From a checkpoint of a small mixture-of-experts model trained on Wikipedia: a sigmoid router.
Below are experts of layer 3 (counted from 0) of a mixture-of-experts language model. Rows are named router (the router's row for the expert), up (a neuron's input weights, with its number), down (a neuron's output weights, with its number) and show model dimensions 0-255. Each number is 128 + 24 x the weight over its row's rms, rounded and kept within 0 to 255. Numbers have three digits each.
After each expert's rows: "gets" lists some tokens that make up at least twice as much of what it gets as of all text; "comes before" lists some tokens at least twice as common just after its tokens as in all text. This comes from a sample of Wikipedia text that the model never trained on. Tokens count by the router's weight.

# expert 10
router:101107132132124154126108100145137104141159115108103116105118113145124137131109122149114164110139101159074129129157113129072110147150120120145150118116129130159146157172127175086085106113153098124130132139113136086098118115122168127149086139118098151126168174095122106139148147119094085118154157113106165098144143107125134172143093133138111154132140112138088187085083114099088122120083142136130172152080138104111114169156132131128102131149113133138147148127158083139133089107150101120130113140126149120097127130132155169133159104156151162088159120153144141145145116166150101094140081110110126129085150100136102150139101110129109139183121107122115063114089110124117121127136159123135127130104124140123140131079134185148176119095084109094138119140142132096098126146145104
up3:146130151149132149131130117123150172153091110110197138120133158111152174133124136126115119108133147114155120181129116110134161123132139135139153174130114120104161156117118116112131133083127152164122116076198126122149095138132144141123147161104125139141132093167125173067158123156147183127069134126103112154117089139126131122159130151132176118123147160103147135101127131067145132114101161157120129149120129151122109122143099122096126141087150109163093118065093139127118163118128131111125089112130125090137208128121110121143091149139131149110138138104118156098117150116150109163144108153149111167120120156134102154170144161118133152094144101120112184128098118144167132127101141148129135145125169115136069114110130108121123124096115139143117162093154093154111123132116137
down3:138130119156100133149115107139119116123167113117124144129086148126111119082088149071095142117123134153144100113135121136098143127153146104102116088139093146110096119100098090123093129164104122102124136163089154106093112125147093132127171145157103154143112114118147131117137087154103135130114109120119146123108154106096102121140122147105078111088122124183088127125118136115144127123135172152117108108140127189129095097121147131093142097174129118088127099104124129135128160160121135137144145125113159094146124122152122135168115136112162145145103111151149130192164146145126123129156145143133173121117120168126111080126147065133101089152127133103135148118087097126137101128097142073173179122161135130158170116135129118145099113124113134118132097103112084108123130055180108
up4:108091080110134124099128117132179127129134133129129098111125130117108109134120112086146121166144147167151146184142161125099104091136148145135136117099110181134110089128194153148137084124139165093057122147121146104100137106121153185161128131153136107118103088144066120124150129124129130098113138129080112092150125175150103144111135100146112121150120129069119116122141128117106171113118107114123123112122108155143128109141116142135165149129156145135110124169153159126129138086123152174120128152181087087149138187128102087141092130104124122107109121132140156127115108159110141139110171132149140105118158123095142153125112144104111100092149120101127123129122125169179142142153122151090087117140129094152088184122117121093111108149121138151126118112155113105136145105134157
down4:119112092151105127113125106116121135131127138124143122095180102132123157165114140122125068109138138119159134115119125111121104116122135125137118107155105130145152109124114185121164136106113158120103114131135167103152137148151118124116123120107158118103112095134142153119121099081161162107140107144114130133117158150145123111089158110119157158095159106127139143119125140118113160099152132142125074096147148138142110113097124130115127139131138097109108095143165113103153154147152255094046121099106142094151113111124121134132128144111160144102086182118125107170137103110087105108132113099123135129100123134151147116138139105141150125119109113110090111116153108166131111103098121152145144093106107128141099133123109112116060125141140127115075128148140143148152133083177133
up5:166113129111153136111120138123119177150127153158117117085132161137127108124161140140128130126095152126130124157147131121103148132151143160097132129149092105129168144128134146163114144090098136146135110098158142125143158132175130127130142135131152082134139142142112133076154137140169160117123114084101150169102135155128106150135153150123157123126093116136133156103156134103080156117086098142119146152164164122142130112128076124118139138146143149137125128138117190137138102103122176097120144133131090112098128141104163158112109141103107107114127102084159159109120134143106082154158152114128087138152160163087143120143058138096103194064195148115128134136148132124150125184115154153151093107124147111164100130146138119096101140156128137155116157137164140155098163106150141
down5:151160119129128110162135134110128082125121092155169140131156134126143193148122119083109133160122130125181105159099132122140136070111152136132092136133093150092106154100104144141170130127091088129126158117166142138143121115140130157150123108112173124149169083153141131105123093113145163102137168147118108146122156113109146121085117091134111133151110182129127116103116105110070165125065168145142126111135122127152109158148119126117140130105127156165097085095159136145118116119105147100108184121137171141107122126118133138112150143155152105134130107145149115080131159168162095148099118108100107132123086131149150102121145135135150089126106126102128161121130124101176126126129144164173143130098133177085122115136107128152117111140135186153171100151135125151148139091146120
gets: " ", " (", "1", "–", "0", "2"
comes before: " |", "201", "1", "200", "202", "2"

# expert 14
router:146125120129117093131122118119108137135145130109166152151172146135095105156124193128120128166111145144127143148147128138113119108127130128161187075133130121111091150178130188107135121135130140172111114130124116082126140148130141127128115131148113111147130110105070129123129103084158112107117133113144165100118150130145114154130145124145097156132127112111112144088083091082091104142096091143126100136103124082139159103177116196132157116128143106123131151121138105180105124123141146111108110129140104105110166159115122122145109139101124153110181175150144164119114104143130080072126130134081141107152124139130098145122103162137118124169139139107090050115149096143160132106150147134113121104167151114139132144130129157095119121104164151084113126093151103110098110105159138
up0:131143084166115165127105111168162146145178117154171144167087144108121132145090132107086097132125097105118197162147076096102107106120125138142181115115132134188113143152127127149113078092131142114093104111114106146143128105139145118143155141137142125140079150143115154097150133131087120133090151147134128111151152147106099143137101108150107135155087106131119098107137154119096113127140109167141091142127141099136159142125082139131141097172099134164136137146116092122115133152158137163144145104128102127098149123122108152146094101162133092151124137117121080123123072145143120117144151127121123125179132145110119146133134185132114141144164102112116117109136064137153122140176132133147118084167108134118127126157092170108104118149144128165107098166139109117149139152164116
down0:115120096154114109140144145136130113160123185138128143072141107136143105133151148144119112185178112109092137155167153107169124113133103154124145127156098145135128132108096139132114128142117122106138138143160147126141126150116163188134136162120139132128120140107117118110131168117113093120130128186153128122104098120168144125128109105113136138181125117127142124105166135137156083143123159141145166138108127117104136162133122130150148137127075130148096118120094154152066120082082121165101128144092103120077150129155114119172056141100113077145129154139129139102103106092079103125128086083102127152121141140119127135124092140120131126158144118141181133134138113106147141144140148134085160132169151177143163139089118161150135121079117138089130172149120154131116147118158162
up1:096129117100137122143118105120132128134147100115155115131119140163113111116143123169108113103105170155165140112158126107140092139119097109161139111095144138136134143152114130104141102122127119166176098119145187065144121121117122119172149111154169121179143157147112108124180095153115092132130088118117149107079123128080124132168145139108117138120086122140090145092150069110112129160132128151189145171093101105137130140137127152094120155169138132097101139125149115141138113111140113122143122130130111110134123169138122130144110153166150124131124149136156162105132106146153128069088136109113100137117116147121088166110130114092103131144159143071134097081123142119100117114121123103110126088162143152124139174146126170158102129173104113113112120115150178090149064141139132
down1:157128123113170116125104166157126112132101185108160090156135142108132140114109116173119070122095141119139125111114121156174149122113088140137106121132076157112153120132120096119120108136115108132163083125135165164137136120129117123107102121165135096124144141100108127133143065129162089106148109156129135173142127108136160118118080131127069116137108090128122148137160152113174093108106140164147126125125158141116181072125128119143117143165123076146130135132123160094165161116158132125126127167167116160160134113155160112171096137147131141153113116159111128124136173111102142122152124114106145137151107145148102142116102132145159107106171116122166151123167157109128054137117082124096112139124137110119119133153076135152114109110143106123187121166107125109104101119148127
up2:140110106129164110125081097135097167146166173111135105131104165132084149114099112113138117096086117172114145126158107150132131111129129090131180167133137145119130125140166138097123141142113131074074144162112143166117082092129160130158125133102121099123124105093124102149131148119107122110124118126110099123110099159121098124118086086139110137151152124133114146145126158123135145101105132113114081135108122149150116201144155115157153094131138123136130145143125115154116084130145133143154102115186148140176111136150133166101157107158133137157163133125115151151187119167138098122116133133123158140107166095130105146146052120113080123141133117109139105108122162107141119142120140122160102142163104146153147141124129175112129129059166138134129087171137137139096108121145154
down2:119115109140170158134133131120166137147120112115134146145143136140148128153154098099150160110140141098124117157146156092110137116157112134140094094151147084139141144085117118070137116111141117129123136134127147117136136100132136102105145119121150165112130124136115160128110169081141144130092147137109177132126106159146142160149132147151147186136125168127117115119091091118087144148136164134108092101146117097147107152162147099177114131096142168105137144137073173169143119144148102127113134116136089116149117146141118137122129148133133150126080134073144119169156120122122140140154107113174109156140149104087124097162086086155124137097156136095135135091103139130137185154154092113122130170108119145127085132156140130133118182148093095153108171159162139077089164119103091
gets: ".", "%", "th", "–", " years", "000"
comes before: " |", "0", " |\n", "8", "3", "5"

# expert 13
router:123093140127135130134083113141135129157124134140107084109149145114130096099134134135154167124105168132104129129130110134126081155129174184152156088113108092139160169151112164118090096106149116163129130108133134078121129133142160105142139114138186116114111136092101120123146121131106159100119159122107190114133134120146122160113168150154141154136123134111104186095107130116090149138081150157133138184145121111155084161154124169074126139140136134190080139110156147152102122083126154125121111130141110082101145166106155167112124145167100146125161145137140130129119133194181069107140130110138106126151125114123131125138102115149130161156120130078146101122110093111141148149122172122116120100100132128137120116127116141135156154092112123086160121133121111108129132134125117
up3:112147136117164133120153091175135157142139158093155093146125149056127129133139149159134157106142133151130095094145119102102102137089125142108134109152190130130141156149164150110158105126115136132104168122107152107130138083090128146164109153139113132125102137122108102142128097128134099140127159159122113089182069125137130188125117131160120137137116095130115130145112147130171122149117100144148101075085115139131119115143143122111130166146130153120101142126117137154121166100143168099136123148166162110102146194129134106137112103135146157112142162135110138119151111154141085112135185128152125132139116070121102155172151107159108084136109124180145149128139147132107178121128129121127114158149131147134121179086137167134149100139136152154142118066125174134112135122143118
down3:134095118150167123133156118120080174142110138131177116120122137117128171121107149116132183130152140110172110142114137068118138166130143144125137112145129082152113154129111155094141138091177112127123116107078150155103162097177121125129099166148136104116126080106131134132120172114133158120156133126104104128129124118165137119130132141124112159134126141110147119107138105109127112079150108159182117134109134152065101158079130109100147117143138156139091120126133120110139111126126171109165126141124137117146138107115164154124089115154091125095114119134109140137128124090142105131165125118175120129155126089086086070105144089146173130120147152099126123122097130148095135102128150182135103182107104145136154099137102137142127108162095133173121160097114166140117130088163101
up4:151115136140144152082103105159159126110145147155078124122168136082117125101122121155155117109102126144110118082117142130134082122109139103156107131112152139085139137131133098176129111169128156124088143116098137136124083104066149123152146122154142112082108077125120103139081145176123088128102134138101123130129075130147141132123139152131087128122143126161102145138123138144136159108104096110157127081145103132154117101146141127133125130174094114120103113111159129139117141126063151172145120107067155126122133123121108104147145123134092109160119128141105112178137143150151140137079163199154126133138114068137158128098125123137097151147137134093125139178156129120114093118149131110129127159123136174127099099081130149131182135129137116125130078119116129097165154124114139
down4:132120121121139131125107119144135121143126112124108121086115139121139098062139119140161153135117145132093113142108121162117145149132176135167153108125112092130152138042121000133103127117129123136129141130148126127120114118111150098124144133174141131130145135110115094119149145119140136124121140118108157132125098145114135123132137130128119117125144134152139144160212136122102151139087137133122134140142137105120095149140151108088104131123114136143120140115145145169092110127129119122110118134111116100133140150107132135127115144160126140142144116154126128136113141159133146114131147123169121116105144140133135040160121120135110154153149142118122134133109103051137130135146122000109138124124142115143127121114105106112169118116134128117139112127063107130118135109111130
up5:135116161118087124121157123135167119196121102155190141122114092098129141153069109143127096098160120076127121045117141123173111149123127098155139150103151161145159111121134098131127114123110139138114105145093109144132129137127146142151143099123134086101123112114148155152140108169096156130133097140145107133096145132102092131116149139152120109123148161133101116153153119152151159145153169089096126118169154130134135120122144121129092092145116153110157134137102123110125194130163103145151124137115152121119119064112137172112155142126142083163117145103111073188110156131097138131082122146124159176120102113129126148130166116124096109124131158126097140142121114110150112112113154114153125154130117195117137069147143127132124146141144096150140121145118109156158100146127124
down5:125117127111110132138109142120123135145123123113129101130123151135115137111135140123155137122111135123116130125117118132148126118125129140148168115113116106125128128086128000139126115114125121126139131149140117119129109143106133152127136096099140120145125137119127151112147128108130128122134116136148150092094118124118121144113148140133132136124137108131116140206255119143098113131102126146126109121120144114129138119133133153137121143127123141118121127119136145117115132099131033117124109136139127117156124154111130140123113129130129123117150147148138137110124101162122143101135130125117116125133139131132118136156105124132144144146119126124137133116130115045130133143138166084118109119131147128116118118126109113095136124133136119150139126137047116132119120138125124
gets: "\n", " |\n", ".", ".\n\n", " (", "|"
comes before: "-", "|", "==", " The", "The", "==="

# expert 15
router:135157159123124126133100056154094136150103143131142120087176143134112166145125136169143151118121127136129131099160119133103113183115115151164128144149133105090135139161124177121104091107146118166146104141113128140108120148108165182148125113129125137103145141123098096099137135099154107130131102063144145121147119136104144144142167140111119101131099093108137160097088102099093121125095142120115134133091100114136132186157137138148126146122148099115160126174164122166097106118164162155096118098116157083116137127114135110121147105160164147129158143128134108133127129142160087108120109134103125133135108128166067178152100114144140135194138122132095075137133131131117147163113177143111103103121144142116140090108123188141118134079108124128130125094161129145116121138097094
up3:072112113157169116091141132096111144113127151122119118127125154097089135113078076140128110168117130118149157073155099105135110147152113125073161113135056169131136169140120151121097149131134142157140074134135179135099127136092114141176128148117126080152100123126106171075138116086167121136099143121116176149152130131134106128092140119125105118164132135120130116128129139138095153112081168157120140114148152072165126156122125129137115110130147176106132131108140112154107131108111156100127111205115121110104117141116097121117089101131142132103162139124129111143146095104172117130113155131111144131115129131128148164159101150122115139169103158144134118087111111116104103183114143134132152137163111090108109115137094111119151118171116134172126151123138124137105145127131095
down3:114115118120135114145122101132128093128164092132116118119098153150109128070155086159132149122122133122158112136088156133145156159104138123128154154080143112086123181128126118087110122117150084103119114108096165109104138143133131138097153118111111103121160134105113108125137104116121083121132133122146100104079109086086096115147069176144106104138144138122137085152105153126124132120157136092144112119112076148085148142124152164158109125123108153169152135131115142148102105150103130134131154124153132106126089090160132147175145107163115148144102096132109192123128131158182133111128129155098165143126158132157162142112090097121106114127146135145085100134146136090093129115127072129131148114142175141108143151110156151177125137112077107151150119166108132177103139122151121
up4:177120127087152154151155108104149170174123162193085124108134117137120103158139144124122131168156064109077116130136113108119153123133097152106150121136093143140168126167148144133132161141159144160112131104154129122118104118155134097160100145128137135151125145151121113096109175155103134100140127110128150125059148118154092138152149122152126129145086155114155120115134131124071121132140117130159104141120110096124144153140142163116105097161130116090102169133128108158177105130124146133106098126149134075073123108132128168158138136131122099127119143109128128102152128120126102155127146110133129138180134118083117091129093155145135125147152144129081103122153106104150121119137162145162164137104169166129131142144144161116127151126158131180106157130154125140167128079169079
down4:115114130130107131156143163156110123126111132108131130099126126097079188158128124149125127104187147103151118171144134125102118093132102125093127114112138131148093094080108133150139143117155146102122111130141120122122127105127113158086137153169094073122140115145118118148124181083083127105098135185132129083086158170128156150149159109135116127140144133151074129114139136143127159121120123136086142139151140132109144076160117146146099162112145088156096150130124155150149167149103133120117113145095090132167131131139154133088144148121106117112115171133166124146108178089086124145143149099131081106132146122143143105094135106072101131121143124142113109122121172123118157115125090090123140122150161161155098164162115132144124091078146090103117126162130116121152098103101142
up5:126099128152149124110138154109146092155153105090165150190137145156161087149127152128115149161128146116138153113139081130137115119096109144141147115127129137144134167130136119137119093122091107150154135113150152105145093148100140104113127093152132094177121156129137165083180114097146115118129129172140186110155147138170085135131127138129093130117120140138131161125135132132114148170061143132158084136123115106131139103125137130123156139131139135110069143081118099155093124107166128154174100133140129123120171137105133134160097123107157115105117138177148120098169072147164119091162125136139138126111138102141173130089162147115105127161119144113133105108137075117136117121189111094148119116126120108118159144127081119124106131151134134160156176176116120094113108108151123
down5:142155129104116160075180143147077102117155130140109118122146112192125116120134127190110140134149106132088112091083154147108121148123138103145117154074124141126149126122112092103126124112107111139175126106125109138138131125147058164175138109121119082131183121103093123142161125105129123113146096134130129122145094108128105134116168134155079133077162103133159126113119121097101168115142104090109159143134133125157136121092147091180144133123097122115084130155132079149120136121129134135143129137101116141161139137117158123150116092112123096146131098101129095148133132120120128122103117141144151123136129128140107159113150103122122163118167136153158125168115162110145079073125129132098104155106122089102081135124151116148137132130157110144147100165109147151085069153138174
gets: " in", "4", "6", "5", "7", "8"
comes before: " |", ".", "–", ",", ")", "%"

# expert 9
router:105135144138152136127106107125149148156124105113102136136135154166084166173098129117154136108104121168111133148137121115091152145072135138145116129140119089104144173173140146132110080143139137142103129157139156090114124117124177141168124170120144112117118108131101091107115144092139140106108092105111159113150130164108125190145118140163137104125130133142090151093078128106096139137082115144121112152124139121121113132182119152104154127139146110170078136135141113170119086092097116129110102118198151140138166119140131137150139134149138144114137131166149146118114102139131086103128101148100131098110146115132083178144082162131095150160150143138104076128112092139152152151172148132168108147147168132100164135115129145133087128091105186138122138119148128120121142104140119
up3:123102132101082144093135128136114152153084124118117120119092097128125126155154156110121113134135112137071157153110123168163125142159095086132147111107107100124130071145144144076115120129121124131125088075119129113103142133124122158135111116109134150102148151106122122112107128114156130092087137086128121138104089128154107201119128176169131157167100135086104136104101098129084119156125119139088193152155125085103115114174095167140117131146140126132145168137136110131145133120144139125148077159139131086093145125142099147110124137083133119131166158111148150156088169114129111155158122073115125120154109101116111108126102123118124190143150133121102106134128116116148092128118180140117098115135157154143111177107150126125152120154129104119139163086115100098136140115136144
down3:114155097126105153173122131148103114108085086121119108099108112153168104091136145119118119113128119124111127111157138133157120175151088098134134156116138171112132103113143241119125158140127095086140110147116097133137126145119102164129132118134139166138137151105154122137132100106145130121129114150152127155100136135130130104120117132176105111146133126114122130112094113118130093109135140110114164104139116077142163098073094095175107140134167114115118113111107119071098155105121192159133106132130145130115127116155105107157124171125145137146123125117120152145131136169118142163077120119112152117119107122126184109139154122112151147129160115085183125142117152123162096110113156088110116113101135094141099173120154158072148120134146105104143078103142113149143132106090125
up4:131107103153117125111120118113127120153117169121176156132118144108101108144115147107103094158113100070110116102179110129114117141111117077124144118126118176146144112135115139165146129122095117115109099070123077130129147126114115123158096110083118114089125112109105137128129142097099130146150138118116107164089153150173080135102150132114116117155108115099129161117126091149104126089152131139123151097117162063165173125111141136139146098132123150126125114110142099122158156151108142150124094150074109129113153122100140109120092103099154067132188092109137086183138091121118128128146153133133134163120120119124153152135146115132151162172158148163111088137146143123109098173142148114125136114123063124149142138169121170094125138128153101103134149097141089139105111155120147
down4:107129125119105151145128097129167089121131154102189112129104152151126135131129124141152148110098091113134144122088130093097131113099130092139182122095174158169155080116101245138158154122118157120136140125172109118128128130118093128147153120146116142136123109143124139143131158143162181162142137124146122180106122140168110135110121105117115145154112077097137133082148097146113090086049125103113134109113141113149144091101152130108123128148148125119176125090117152125126110145114174124121104146181092116130119135150143081132156104116120149116140157131158147132153126145131134113127143154116138169122143125101124090121130095138138096128114138135131137138138096091106118107138079112116154110121109130163124132112124166144128138126126105128086122069121160126123116141169151
up5:128158152128108137102137105134132094177129123102094101149107084116138111140142158137102141150103118094153121137123159146127140130133121138166146097134117129116124107107154151162144160149119108139138141093153112155094136102117143157169099102128074095138168122114165163106120117160148102135103121119092152116107133183126085141071166139100099156127134135131139105117153123138161199103096155129152118071126099143143114111131118112093139131116113118105158148113100112120104156165163150092148133139088144097119114126102160157119185127183123130170137111103148089222130143135134129145141106133165150131171128114139110109145130158152083141128196143125110114092147126136131132083132115110124160134102129101175109124125107163126158156123132123140117130142142128149134123123140113
down5:069140111127126064108122122114160136064114125129129092119131120090125123090148143142135153133135156146138128162083150124145171162135168133096140107151129104131126160142121255136095145130154127100136142142159141119112127102112103133104113128157107090131145125122089130127150139122126146116147174120147120149125130144117138083130127137094128101135129096113083111104140112143122119116129107098106152128123088141090136127088142108130109136134142142114126145118138138142128169148133224145148128141115134124118133169110173127142112087100096131095119115142127175128129118130131136117153143101141118127182105101153143095112112115157162091119121153115159163107091134119101136143127166142110162111084106117116134114137152147118113150155134146113133118126109135145085130115127121
gets: " |", " the", ":", ";", "'s", " The"
comes before: " ", " —", " first", " \"", " −", " +"

# expert 12
router:118101105139176150119085123135137142134146137097171069113101135113102156101145136128132166111090150128130128151162137132110126110125134146115153120128145119161149140167129187144094129108088147139127183141138132087122144099127150178157143125131157121148108188167098080128120164131094160105134102085109127109084140160151130150107122117147133146141094109097121144085115106103081127121105188152125127157106122141122148138167153146148074158132141112126094148149147136159099101134129170142125125083149118090137136175153143146147131102131091153129122161145135165115118093153157104115121143144092148074163146094145129148149140155112099137133132110120111092125133113119128159147131152130138153107112116099147101138094149148151094119113093161140083133155156115121131087141165109
up3:140144132137107140135134115119151143151167138105149123066134108082094105112108093101079136124145121088158153159227150129131133098200123120145120144123098120139158141147090147147153138137129134130145144105177114155136108129172133125131148122091131120182121112173128147087128113153127174082123128122114068151112105166137087120126125147125188108129103146104133129125119092095090137114122159148106160127143168116152125158116106097131104093113149132111127085116162121128119118155094134109148102117103099101115102122072138148123130124105120090155114153134137125172105114101121113130154129146176125162145123121099124147126141088101118150098145153095112106138146152136114100117101123113132154091152150123123122107154154141130128139152127106117118149145168123116115106188127166
down3:133130155154115148120096168118123147137129149095135119148124107152114147083119161111141119112117116175116110104119081115107101138120103119103123106134133110113119111063138050132082088094086137110116119163085102100123123136104185139168120104134114137124155129106138135165110111084169146069130125094115148121120160114151146084138164116143089154140122123133143143140156151174103107161116141106140112115091104152088121135126173125148123147099144148150109123124140146098099058148121169138097150155131130131128138125125113092167101117127182135153135111135130122137106134167104143115110157121147157105091104161112178144122109122150177118132130118137126110133139126101137137095131201138127113155130127110114117129130102110109134090109151119129146088132094161121137147123074088
up4:134133139117110160128173097154139107125116135104118161088084112147122103094140129176156128180150162156146140127155106120085082151133138129111106131081108143121125122162143122124102163146130090154119142107097142121130128120142124169137165094137189130170109132135080116143128128103104150081167130087145095091123112142164112121166150091136060134097105159074091149125123134095109143134135152146128131159128096113135117115156158137118095091159127141129113128160141143153122125097114140088188135112152134125114119129140134124126127152168118143167104132159136152159146149128156104121105121109134122095155137099122136166131153123122133120140188121129142111121141152106180117118126159113124112120145128125153142124097127122157162215124120117114122062122114106142158133166133098
down4:114148126164131116160132114147142081149104147157141135148138113152118154122125156107135117088121124161113099151119101126144152110098126090148151167119145098114089139103174067128163117156130088142083108161125133115137161113157110121076097116134117173110153126138134134161130108127116087111096128169128127118176136145120136111109082106119140157129163161122107129158138173137125141136092151146098082080132143143117161123141176140145109130134131092120078097127105111125164075118159132154102111095080119164152138105147158111184144137137138127120096176167117139110137078092109121139143132168155124157079144128138123161109119122152145120073162110157131122134142141124129121114140126112087158149123137099127116116094171116133075086130116144152137128137129091146109156151110135
up5:130145094156111107109132127112125133146131128133140126089119129111161167125087101125131099099139080112119128096147140106118131112070111153101144088125114120075134120135163162118141130088138117160126091129155126105130086135112130117141115139098114147124107114140125153090153148161147117123088135115111123155117122131161096119095106146123138147189099125109134154101120140133130166135124132133123132102105160106161139123148090116078125117115173157146133149152153129157115168095125105141166081177142157086128153093120138135119123139128165101116129100102107086137113101158159120134145154141130120135067102169091148142157064059103142139114156097127133132134142151154110150137130148168107091146097144097151109122115105140098140087112110115110149134162181167165085117160097141
down5:109123115124147137117165116097104111128100129159090141116160101123101156114094149112128114054157118158090099083135152108153126083140168125136104098140147093144100158112146133140125123124152136137123101180171175132111118120186103115116111119070150168118147137126182128121095161130128081110105159164136167115140134158132156099106127156096139160130122146176132160097155151136120168161129131163116141168121111135182174150157136129100102135102167103107130128099148124156151109098132098138153153143089119150113122130126134130157135133125157136070087172126130105146144122097117121134141108116171107166146120143114093139101113098149205125119134138132089154098156108123147116117111136152122129128135146157129097137112137088116113106157121129129143098127151120119119160137116128
gets: " was", " is", " that", " were", " as", " are"
comes before: " the", " a", " to", " in", " by", " that"

# expert 4
router:129093144140161136156101116142132143098164139124142120088159149123113144123126147109127136146126140143129163121204082115086120107117084148153125125115139090163143151149116137125128091085122110167126095169103103119104127162125198117160149098126115118131141116131153118113112149098137102082104132085097140108138149156083101156119163112140153144114101142137133145086081081105104174116126133121161105139137116131118155157154106151101121095130142145155174132130160096125102090103145138137132117109158130106124146152079145138110138162137133119112147101156121146110142113163150100100104121118090106111132130129141107149132100148117136174145143131128121041089106096144142117166162179171139093117146148126108140129156118163107155107109115132155146112148155144093121136136139085
up3:142102169128134119105122115136105147150145125124146136120117070128104126140151168122105134114114094153138103129115125100129102118119190155155156128061139099146140118152179127085057143134092137123127155134170100119143115104094131117121126080103116157123161160118064113122118079126167103169098118124165137115110088111129096179094145159172158154105138132125119133114103114111120095143144180124117156147060133105113144130141118151132130119138145119132109111122164106144164163148130125096127121133166161120144170125161101127149154125126216142123132127159174125132139134098130133145171143125120113149116108129152136132136114143115101144149147161139128108172111125113152122086118095124120149127163129112096121157109151122119106106123126144128163201138133139130119132126118149
down3:095113101095139169107119125131144121099134150117126058130122142151117089127116134129096117151146148137109121147140105117134069136129134133111114120135120153163103100127154169124126112101097105084128109102091142140151136166129134097142137126093131138118111097139132140138160084160094100105163130109125142133133161124120085150138136088184123108061133113157112160143083126092118128120172130170147124161160088101087099154128091161142116127129130115128130129092096104087140115091139163107134129116099108160104138140154140154136141176117134092086173142124113076134124123107160139131167081102099137120118090133101089120139133141152140110115101101136101147078159133133114150112095115097131093085142122165181105143155125117115148133167144113114125136127087153104117110147097156
up4:111113131139136105136107120105130129160123098153116117090164150144083136171110111082105091101098106152121154142134097138150138107148127127116149113152133092170153097127123145114133151144156129115089131153130157116125161126136116129193109137097117145125130110134126119127134172066154131076140141120112098160147134119107135157118154093140174110119171102061128113118131121091109187075123150088098139068117126142114096159138159098142118118121145191155139143127134123128159117132094127105126095128128149110151102099129118136113126088178136148119148164124118094116120149161146104099100150188143137136070149129115085133114110122141126117148135167158119134132180173144146131111112149153145142164119093150150117142108135152135116107067158118136126158103133138138156122114114150
down4:177126123112135132119116138123141106139123154112080158060091102131109122118111150116127109196151142106161067104126103126129120116128146094117116128164117155175110128158076134165094154102103117117104117161090175137075135145125158159137134146130109101099099105096126117121148139141112125136128124111097184096110178144127126110149116086137095141103144154140142133116103121056118129145142141172139148147094139118144119123126163125144153119101149148146123173141128104077120131110119079161121158090109116149151133124153138171144101138114096097130096128104120095103134136150109097098130074083132128129146111140120135103184106116146135119127122117102136140088102121131124114153127123148157108088136136148125107118106133109136151076121112130169116139169160156137116130144167097
up5:127112078110133138122110166121108131140104145122145113159142104130089103113114157158118108098149114143140106139092117143100076143153122127185132144112119151128114141136138126187111090113117147084155121114135143111137167129112124153144103125104171130171124177130148157138096142133113145102133106103134147098146132119165150141128158138129100146129084079138104153126123096136112101125111143129120185164143113129145218140143105145136130155154142131110109157152154166128100131107144135156096145138096139106075164109125061113135113127122143137119123184143106103134101117130120142109075133138113112072141117122124192140100138154123106114145118156069117076133136108121162145110121170114136144099148126124128118176138130127117141114164102150076120118113133089143129098093154134
down5:158161139140120120148143105125173127143129138152156162144094155115147133151163108117151173156126096137120111108099152164124134106119101146104100107124139108172108139113131048102121110120129136135143108116119165107118122123135139102081125157166106113087127127113086115145117153110123130123121144121125112138112108135118089152129120096110141115112137140151140143163180154084129124137131124125178140097101137084098074113086121139119189119157121148114119149102123055124150138122125170087160124140136129107159124136127158165090154121130126138115150074139183158150125125161105135142133141097124112153145144131100095128133119170136106129126097114153106108117097149236136096146140148122151116089113141119157180131114131137133125150106163114119162147115101130130128167146150127
gets: " and", "-", " the", " to", " a", " |"
comes before: " ", " the", " \"", " be", " •", " his"